Experts of a small language model: 64 SwiGLU neurons an expert.
Below are experts of layer 10 (counted from 0) of a mixture-of-experts language model. Rows are named router (the router's row for the expert) and show model dimensions 384-511. Each number is 500 + 50 x the weight over its row's rms, rounded and kept within 0 to 999. Numbers have three digits each.
Before each expert's rows: a language model's description of what the expert responds to. This comes from a sample of Wikipedia text that the model never trained on.

# expert 33
Opening and middle pieces of split words and hyphen-joined compounds, such as Win(chester), continu, inter, non-, turb(ulence), and table-rule hyphens.
router:482489454482505485572540481417564485540525495519520454501480506489487478498444498492524475554538518510482483540517455501534508301554466439509593552499500537465485521475455487423503513525463469523470531547559530474498454528509387528588504523512556486488464496500472514465531541504505480460547526504503489497365537532498488502482462418495486505511670538493562583494483557463477458489513

# expert 42
Capitalized first words of names and headings, such as World, National, United, President, or a state name after ===.
router:499461449482495503531586501449573503525551529617520461500485449485487520528543459542462509649488498486471511516492450402484553444538420474516532526524430480466472519493469520444521563476495454515398611535603606542409586502485418500520525505508529488498518520511483454353524531504491484456500524483508494520461545530405475492458568423481478499503547427505637608494478582456439447489500

# expert 0
Prepositions, conjunctions and punctuation ending a clause in running prose, especially temporal openers like during, after, while, although.
router:498521479491508484500542483480528475500496487528534444557461484367487508481421456497445488548442478525417519597471485583546529425657549468629497481477479509537477511487467510418498630429512460450501474523311474548558487576508478679436514486471592462468458523485437557479593523529538506397504507481496495478440437599495422514482587422506557618548606489485464501482482506440520375463489

# expert 62
Separators and units following numbers in dates, tables and coordinates: pipes, commas, en dashes, (aged, N, month names like June.
router:486531512556449427500417514463557498600535517501474505467578494548523505560552507529565433472526458467493593479517493484500499505502478513508540446392529474563509517508479500498527561529467455360425413536500499525423480486499487443396474485551590484478459450601551354488470438486528488490554512457453547533549481388516564359557498496515517445454466508514530548586520546578478520499438

# expert 25
Content-word stems and pronouns in general expository prose, often before suffixes like s, ed, ing: length, discuss, economic, tax, love, we.
router:510495349477500528528551385339529486505514493520529362522498518441477528504472504489471506549506558519478490576498459449608521379533473516518604480528501542512447493479528503455489504447446474571459419522529498512587536503500428534567508515497496489456464489492499494429685536500477518484536538491492486489390501546519484518476461451491355529514599547490500466481453566429459341479502

# expert 49
Pipes, parentheses, colons and semicolons in tables and lists, plus field labels like Date, Candidate, ISBN, Genus, Nominated.
router:496490449504505489523539543451492507515613590605513498513494477476493544542595489560494500552497429493495532497482467525506603454535464486506506459511408461482481585497467489459513551488535378402312552513489591529445542470471428470513509490506548489568480504518500332379506504492471503456469516477514512520426516501390493482478503448471477527480489380498543629506501541476511477498475

# expert 11
Line breaks after list items or headings, table dashes, and surname word pieces such as Smith, Jones, sson, Singh, ć.
router:513499510498554483568525524570476478512530498560483552483465388512497535485409453513565515485480450507505481492533501615447539548550570400536487523497385571421527524493610496382474529574509465448474534493509563434511500523502487484548524609538637486558496497477505500466464496525513468306442487517498477493445428531443488498484474533497521550513572452516607564490492604488578513472519

# expert 61
Punctuation, months and words right after numbers in dates, coordinates, statistics and identifiers, such as |, °, aged, January, approximately.
router:454563520546471442489485521444553573574567547605492499470494544500505541523513507526535448433460397492506513451522471497477466408481530525517455427443512443505539546482525449419548533519433429453428498520535516558369460503484479455405463489591581525458458482531575433464485445498535437508544488421530560566572465442523493421578454521510461435443543529516448498600546529528447525566472

# expert 14
Inner pieces of foreign or unusual proper names in tables and lists, such as Gu-ber-natorial, Ke-is-uke, Al-N-aj-ma, Mad-on-na.
router:543500474486526510535536379567490488503453480544490503508475403500483391483342498483561575551506607513529487485544367520506527466487548442499560520567527534491434462478525517394482522473460483563487511492502565486500567480509469480557518644502563491499505501478539495475468581510505482512457570492492492493420555538510494514492472483512505457513582618512472491488457625455524480483543

# expert 52
Years like 2019, 2024 and single digits or codes in table cells, scores, dates, and chemical strings, often after pipes or parentheses.
router:482460432511509497496550558439477541524697543507502489500499486474500546556612453581448539505491436487515559507458474463514629461521462502510394436525417390469485430504398504477510558595537445483354532570525537555424614455431464486526512497439510491546491513500502398420525493496473479472476530490519499525432369526419506480462567452466492497459503438501558624508499588485542486496454

# expert 19
Determiners, possessives and connecting words just before a noun phrase in prose, such as the, a, his, their, several, throughout.
router:471564414460490502520598491389572472501505511511523399545434510295483419492515477485486476543482484518433496606444494571501398458604478497548457510471429474474475537482421500430485611470527498459494429465468518531516499741506528542462491476486655478482514527523478506494595520522526510460473509524510485497620447514575320497488574440503528626522567476473519511492492512452538374496500

# expert 23
Table cell pipes, semicolons, commas and dashes separating list or table items, plus focus words like mostly, only, particularly.
router:493533466477505509507564506336508463516481516505517390564478504422489427491543490509541460471492462517467481561384504688503396370563474534508432476470400477506455562466407463441477575447550440449489407496428532525558435533507521512448490472478798486547483527525462481505551522537511529522456548552504473492601422478566448493494553456498526661504511489471568558502491487445550433509494

# expert 60
Months, years and digit groups in dates, postal codes, coordinates and ISBNs, such as September, 978, born, aged.
router:509486470514478486376555565433466495542511483493448450469399480539543543541448549536526496503543486540502544481525487490518534509487467522426457398513477515538536488598543558510440408542457453565429465453532490482540444409443541440526473520559541573524479403599548455474488533511485542465466500499549534564540449440468497491542553481425532437588495523496526619516511491455476545595482

# expert 41
Demonyms, name and title words and heading labels such as Canadian, National, United, Spouse, Discography, St., often before quotes or States.
router:507462439481497498533590498456578502524533523588520461505479460471494501525529462534470505680499507492456507513507459430497541439535436484517540536512440490439472519491488522443510559429483471517444571532576584530442571514486431505528512509512537491486516512513488463361533534504474490464520524476509494517442583528434471493465557409472481497501562443508638590494481596456455448489504

# expert 34
Final pieces of names and multiword organization names, like Union, Railway, ton in Elton, an in Mureșan, plus Metro, Marine.
router:490470502496519517541568450506568503505511493521534517508497431511484423494473488492508523546511539499499491487560391467502536450509502410489538520519489548560455451484482503395498510548415470649526584539525549465511514468511440506605526613500528478514486480491489510430510541513501474529491539491492486497355603524515528500496463384505457453501649575499487571491464586466477461467527

# expert 57
Two-digit numbers and day or year numbers inside tables, dates and measurements, such as 28, 19th, 2020, and month abbreviations like Apr.
router:459446471509489561493512592444510528510537671467506493486513510520538552508519476651496533467491447508592553462432475480441521451526468514507373431497474418493468501516409431483501523552590362460450535555604524445518560376426441472533507514465553509556552529524501424485502518494438585494497539553549499490451413495412457475479546499449500535462471426591576564514482550486543498512469

# expert 36
Fragments inside words like ti, ona, hyphens, and role nouns such as minister, Governor, musician, editor.
router:524460489501525528567604483492520495488510505527527530505484451495483544497475438514520518648502518509507493494563444476484577475529502444506533513526493544486481493487487515471500545446493451516484628521534596476491575458500453498688512531507519488536491492483497466436516520498475494440520527494493488492333698528441509505490379544499515512506539483512562518489477551467482447481506

# expert 53
Single digits and numbers in tables, scores, decimals, coordinates and identifiers, such as 0–3, 10.7%, 2017, Votes.
router:442444432489489502494530576433472562509664556497501492523496527491507554566562454583464530523489425484535574505477467416491576469525459525510387448529448377462450406492352476473501542546498460438346543614572523532426598391422455480568515488444503477539529522512492412451532472489467469490475525507527498513433361519399498469461546454479487524479475445495521609505496570482465485493477

# expert 16
Pieces inside or ending personal and place names, plus first words of multiword names like New, Los, Old, San.
router:508505409475509475509601450467518470531485501511459486524457431440499344492420500480553507451517516495498485555424463568531463419602505483529485567511477525356459502484438509364490548465511511554460448458506545479506473610515448506485519513486675486442441492505506509493505529512528488511491527492513488498459495516497493502476513429510434479518606554502551583492478623406535471510517

# expert 2
First piece of a split capitalized name or rare word, often after a space or quote, such as Gi, El, Th, Dan.
router:529486397477512514560539324479414483488478491517509463539478485442482425486496499498498575541501634524511491514513381456603533421540498489514622524601563612479452443484510492492500501469322496611470480504532522507604551511506498520541516552486523491466455490487499485489555570495479516550514577488483488488391499532443503519476439454506396488518567654482419583478445511347494429466528

# expert 35
Capitalized place and institution names and their inner word pieces, such as Arkansas, Chicago, Boston, Lublin, Superdome, Business.
router:501470461494518515545564463489596508495505498538537529509503455508482469497492481494487524564513570501505499477574414462518544452504481432489537517531490540586460449485482514414496508538421466665496610540524556465507521456510426512620519592494511476512488477484496505419514530509491473526496531494493485501369629528499524502491486409507472454504605530503490564495472581477471459466521

# expert 21
Common nouns and the final piece of multi-piece words, often before a comma or period, such as energy, roads, health, -s, -sky.
router:490495441485504499550605471380476477546506510479512352509474494435492407485443516491475474452532526498485481567447453488589487371591483467533551521486496559426469525483472521328500509608510495582462511558507412481520474547514352535480517527509541484471439472501474515459627537511512502484525501494499487492435465542548493506481520426509421508530608518499522579494475622442487421479511

# expert 54
Pipes and digits in statistical tables, results and scores, plus headers like Score, Apps, Coordinates, metres.
router:474412432487489482475514612429473557542611608511513504517510508519483536557557465628464499497492344483542539477470478535500548443518429535520385434507428370442450504486398459460488533544558372433369543581559561482511539386451441444522516507438534483560520516506485486431511478518438492492481529490510479520442472494370532474471506454465500511477409417485600604513513544488553485486485

# expert 43
Words opening section headings, list items or infobox fields after =, - or a line break, such as Personal, Species, Born, Venue, Arkansas.
router:488463443490487497515586509457553508517563550679519471500488466497481546533529457545464518632482486492474508514511455404510578458542439473507505534523417457469481515494481501442513553478501453502416608525608607534394580506478442484543520504517523482495479518509486461377532513504484472437481519480507493511457520524419473482460584444490467500493528409485614591499489566460448446484503

# expert 8
Word starting a name or phrase, especially first names and particles like Robert, James, von, plus the, of, and after commas.
router:505509374471503471506569428385486471527458493501475438529461429330494397494444487484501500515498514503477482564413468592595457438683510513542489598508463532334445548488473517427492592431530508527468441413493490500579497697516518508442525524491637489424405509508517521497584528519518499502497521491507482494488410521469482509450549445512427506518580575488544600500456602427537494506510

# expert 38
Modifiers and nouns after a, the, his, such as academic, author, public, new, complete, plus = heading marks and dashes.
router:522454439489490504531552494446548505515541514567537483501471511470484561508524461528467497627505500509486500524589468464521566434542433461521503535509456522484482515486503513435492518453512466509498545520585559496499536509497446503567503505512554484504499479497493478395526511500450513426530523489502496502358601531507502502492446450482477524507617450497594516496505609464443429480508

# expert 44
Layout tokens in infoboxes, lists and tables: pipes, dashes, = heading marks, closing parentheses, and labels like Scientific, Died, Founded.
router:485473437490498489512554514440514513518582555703522463495482472500480563545516456545477506586488461497498500525531462488527566460539496484506487517519384438436477530495516491452511564425508423487388550517587622540376577481461467465553526487527548482522496521509492458420524513502464479449449519501511492509464519510406481487463524436481460510483499407474607585498499540464498460492499

# expert 5
Sentence-final periods and connectives like of, the, by, regarding, while, although, when, that open or join clauses in prose.
router:516524401465514464529585472401452457518476491490491409541424462332487416487430469482480482520495497512448475613430467633610376433607520494546509561492455519395451570479432519484480633462521518523479440395482456484546390664521490513415514510489625480434404523504494534487621520532544489482501525509506474493509439524499449515436565445513417519526557578479542607498468589416538474494510

# expert 39
Adjectives, formal title nouns and field labels in infobox-style text, such as However, president, Supreme, American, Spouse, Length.
router:530451444489491501530570498453548503510535513582534462510472512470487554512533453533461502662501503503477505519564468453511570456530441455524500535512453516464484504489501506434489529445505473512494541525598570495495525525496444512555502504519545486479501462498490480371521509501458513438533527495503497504396584533503497504493482426484493524507612448496600535493501610464440430478506

# expert 1
First tokens of personal names, often mid-word pieces like Jo, Ste, Am in sports tables and lists, plus sentence-final periods before a new sentence.
router:509511399479512473511545365417456464519346489511481447529458414311492420492452464485507490535511513508458474565468438709651457462654555511521480579504473517377448486481441524472494575448516501534448449378466477507530452631521479502461524516500514483436373528504517530506557512513521496515491532496494478498465423517458495506461537457515427507523555625487542565496423578423582481504509

# expert 13
First words or pieces of proper names and noun phrases after of, by or a line break, such as John, von, William, Ren, Low.
router:510510390479508478519579441398528471524468495503466439526458440381494372495466486486520497483509514498487485562403464575580449425656499496539476606509462519327457526485453515415491572433525508532475427441500509497563452685511513503454523526483653484425428505508508510503540521515514499514500518498511487498475427514472480510450543442509418494516580578497543589495478612420537475510514

# expert 40
Heading markers and field labels like Spouse, Member, Species, See, and title nouns like president, king after a or the.
router:519463439482487489529569499446546506520552528611534465504474500483483549520528466533447494676493483492475510516510468465490538444527436469519523523508433486439478515489531505456497532411509486494472558503598639513479614521493456497573504505506568486493512521512494468379523517503460499446513528494506489511404604516443472491469558439482477512504544431490642533498498593451433449486511

# expert 22
Lowercase subword pieces early inside split ordinary or foreign words, such as is in Legislature, iv in Riviera, ged in tragedy.
router:536482455481522507531557390526504481490493476520487522509474411488485401484387499492584621569510605518519487511540360495515521428519513467499565515578564545471452449478523513420492526436419482568486497501524543466567570508507484502588508581492557491475476505476521497488484565495508492537489609492503491492437535533497499519487460443509425486518579632498456492482470539420511477489541

# expert 63
Punctuation, math signs and separators between digits in data tables, identifiers and coordinates, such as pipes, –, −, #, $, °.
router:454488460512458426521512492488539576522459598569469496404446580515555495527571489502557397407534453443632539470561537408449460470452517550456464428440394475529541463562545416462480493479452432526515583514473527568483520512466500462496533449516498536497529502539527477513506318528418512482534490447583531549503440416573519538543428515494512517476487455508462538515585446592560482502459

# expert 59
Multi-digit number pieces in years, dates, heights and weights, such as 1848, 185, 14 September, cm, and opening parentheses.
router:447488495503491557497548494445470488474567545504517517496480496550587546506472456594471505520481542514570519553511484443506465480535476498482415493502474462501511487555468467475544494509657407570478545576506527554514533475440489485547471520480529520533569553536499413534466528473484602460504546535540523496461426494473457480478529583443477543473494433628493537503485571491472525517501